{"n_layer": 8, "d_model": 256, "n_experts": 8, "experts_per_token": 2, "d_expert": 224, "d_shared_expert": 256, "activation": "swiglu", "moe_layers": [0, 1, 2, 3, 4, 5, 6, 7], "router_score": "sigmoid", "normalize_top_k": true, "routed_scale": 1.5, "balance_loss": 0.000279, "balance_bias": true, "shared_expert_gate": true, "init_std_router": 0.0205, "lr_router": 0.00121, "vocab_size": 17327, "norm": "rmsnorm", "norm_eps": 1e-05, "tie_embeddings": false, "optimizer": "soap_variant", "lr": 0.00324, "beta1": 0.95, "beta2": 0.99, "batch_tokens": 65536, "seq_len": 512, "train_tokens": 726200000, "steps": 11081, "dataset": "wikipedia_en"}
Below are experts of layer 4 (counted from 0) of a mixture-of-experts language model. Rows are named router (the router's row for the expert) and show model dimensions 0-255. Each number is 500 + 25 x the weight over its row's rms, rounded and kept within 0 to 999. Numbers have three digits each.
Before each expert's rows: "mostly gets" lists some tokens that are sent to it at least half of the time. This comes from a sample of Wikipedia text that the model never trained on.

# expert 4
mostly gets: "In", " a", " not", " an", "On", " any"
router:501480498513552462503486499553464498493516471504507522482510491473500502468520446493533477489512483475506495518533504534455504509467512519519519487562485469488491519488480527534546533486508512451501501430497433493499516509513517499533500487503520470495511500502477505532479474465472525440546490489521521492470501523478494509464505522528539466534497505504509541483523516445502509490523502467511512490485494496548506475505518502493515493530540534475477514497488492459463507522500492497497478513516501511499457524475444495497482494514485529485512541523470501491440464501475431569537511470496505491464480515503495502504498500485480510535496503485513488570476499505506530495465488514484488497500514444549528476513499505491505552494556523466471490516538458503512466464506494

# expert 6
mostly gets: " ", "0", "4", " (", "6", "8"
router:444483495534497464502515468547524506492550505502499472520547515500494481438481482506502477538529529504502509503523479521497517514510520534496516496513509490465506501490490512497516522492513447493520472512469481522479511477506484542542498505493535487498507480506494506508511479487505493478461519488502501506498484500492510522450514512463491489515506514470465519519494518495453491479534484452493493531519479516487500462562496519478519497499504581477517497471458448482464492575494495532505508499519468531569485512501474494548469508522467469446482535498453485479502488541482488509501512464533544481508485496490537485517511539507500512461556470461483532527508489453515545505521468496480461525529522516533518472555493506480484491484548539519519536479500471507525487508507501

# expert 5
mostly gets: " York", " John", " James", "ah", " Mc", "ya"
router:479466537483526495448462483536477517464511507462537525478527475491534450507482485504519480537483549505518565505514510467478512487481520474519527469504478515468480527480509477548555531495493498519504472549486534527499508522481519492496485522499455454509509488495479520484517506531478495481516520500473464519554478466459507530493490489529503469505487534504517470491508485473508519461502474518528508506472454507469508472539515520504498454507500522495509514521480503458478530505509552508493499497476482522520477536520476479535477508529461471540475490529494504486505506500491533528481482500489536449516465505498504498505452497527509507485533524483520500482554488487474489518481415534460469550496486502505497465510511535536503496460551522493504531510552491506500477481510524

# expert 2
mostly gets: " |\n", ".\n\n", ")\n", "201", "\n", "==\n"
router:533465493513539494531499499529533533501516510509501485533545489456501505482492504498470432505507478481518469532495478518498529448477540545502480541535512458498493503474466515483524516474489514509506484533454498525459484460504516519508486476515499504478478483491537514482500500473504485518492593485468535458498519482453544525464517513460510473480472504451494506555509502521501521493532513539506512528499471499462466499517510491454507460514507531479472505472449484488504496531451532539501499480493493551512493511500522479482501553515464495526465490494470493458512479510479488523484509466500537514514479496456500477490490448495500472489525475469479468547510532491486529499491509513500511515527531470517553534483503512530466513482508498548503503514528509485541477480504477

# expert 0
mostly gets: "|", " the", " their", " its", "==", "'s"
router:486500540524500488480494518521497494513531491510507525514544473476500489497551492493526494521504506487482504522510538494507505529489512441496511489485508467497487529524486511465517564536498529490525496485498528475509476524478516505497548487501524489517533520498498495496493483486509527492495491461499497484498470505477526543416516532514511474520451537462485448527492480514530464448466490487497535488491485527506463475490537485492487477527526539478451511460487505476492555509467496486521496469466475518530495494466474505532470468514498474525466474494440568498471460506524509467511514504509544525471509528511527508490483497485493501493514477471516486525481510473511510506484467517542499476463538511486545443538502538508490553538505485530476558512523489508541452470478503

# expert 3
mostly gets: " on", " and", " but", " has", " that", " which"
router:505484509506512475477494477507489521500502495481506492531512466494540472479528477485499475501502491465507487478499529543506538489476558499512520512535436476496481487484499540494491509501538452508503473501461501511450495484503576544504489466536556499488491530499519493508451514460480522502548514477477491517501507531473499499422509502502472455494470533507476527518515506474521503509495459510501500504478494538481525452493520483471510473517452507481508516524501478477488463503505514489530517495524512509503487500519495485543449519494479497473487508514480531479511492506503414494459499511475549503437515484506476471501491491476506520464536528478494492523487571515499516505508493547529505473547556454529506527468461511472509504496514513531501492493498534491544467494532495

# expert 7
mostly gets: "′", " system", " species", " city", " water", " building"
router:468502511507525491479501498530467505531525454493521528458516481486495490472479490506510516505484555505531523495495467517449545546491529546497440472521541468487470512453511507515480503493533442507550515469480511515503501454511532487494507452517503493515523518493470518447458520490480491486539535457437473520523487518465513540491490516511519465497476522479476495477467532562496506491513484495471509499513537506482464523456501496491505476517513513509534513495478494484493508527431543516471529491487495515518486503496479516552481544507496461479467537500490492495506493535491473477500531498525510497486553534482557446479478490535513519481506482488474514518484530497510478504516492485463507515540533496529532478492470539452524512499504522525530485481488514474483517492473499

# expert 1
mostly gets: " \"", " Al", " John", " El", " St", " War"
router:471467528499542496469464521539521503501498505485527502485516470502499461489505482469512483514500556504517518526527501560484514487485506508553486497525435478475491538500494485507485497495475503504531460494467534470497498515469507509472503540531482449491509515502517507502513488512511545474520503470468451443562476478478506497504509503503540508483484540506504487533495502518496509489496470510516495478474512492470515475501528533504497497499480509519454504507483513462489524491491568501479545469483426501545494536495484489498457513532499465452510514533499510501524493490490519563475513458511521462493484537487511477497474462490459528494527521470504498507506499513462512553465498505478443501460466485490500515494514542525485478470533524517532529554539466470525468472519490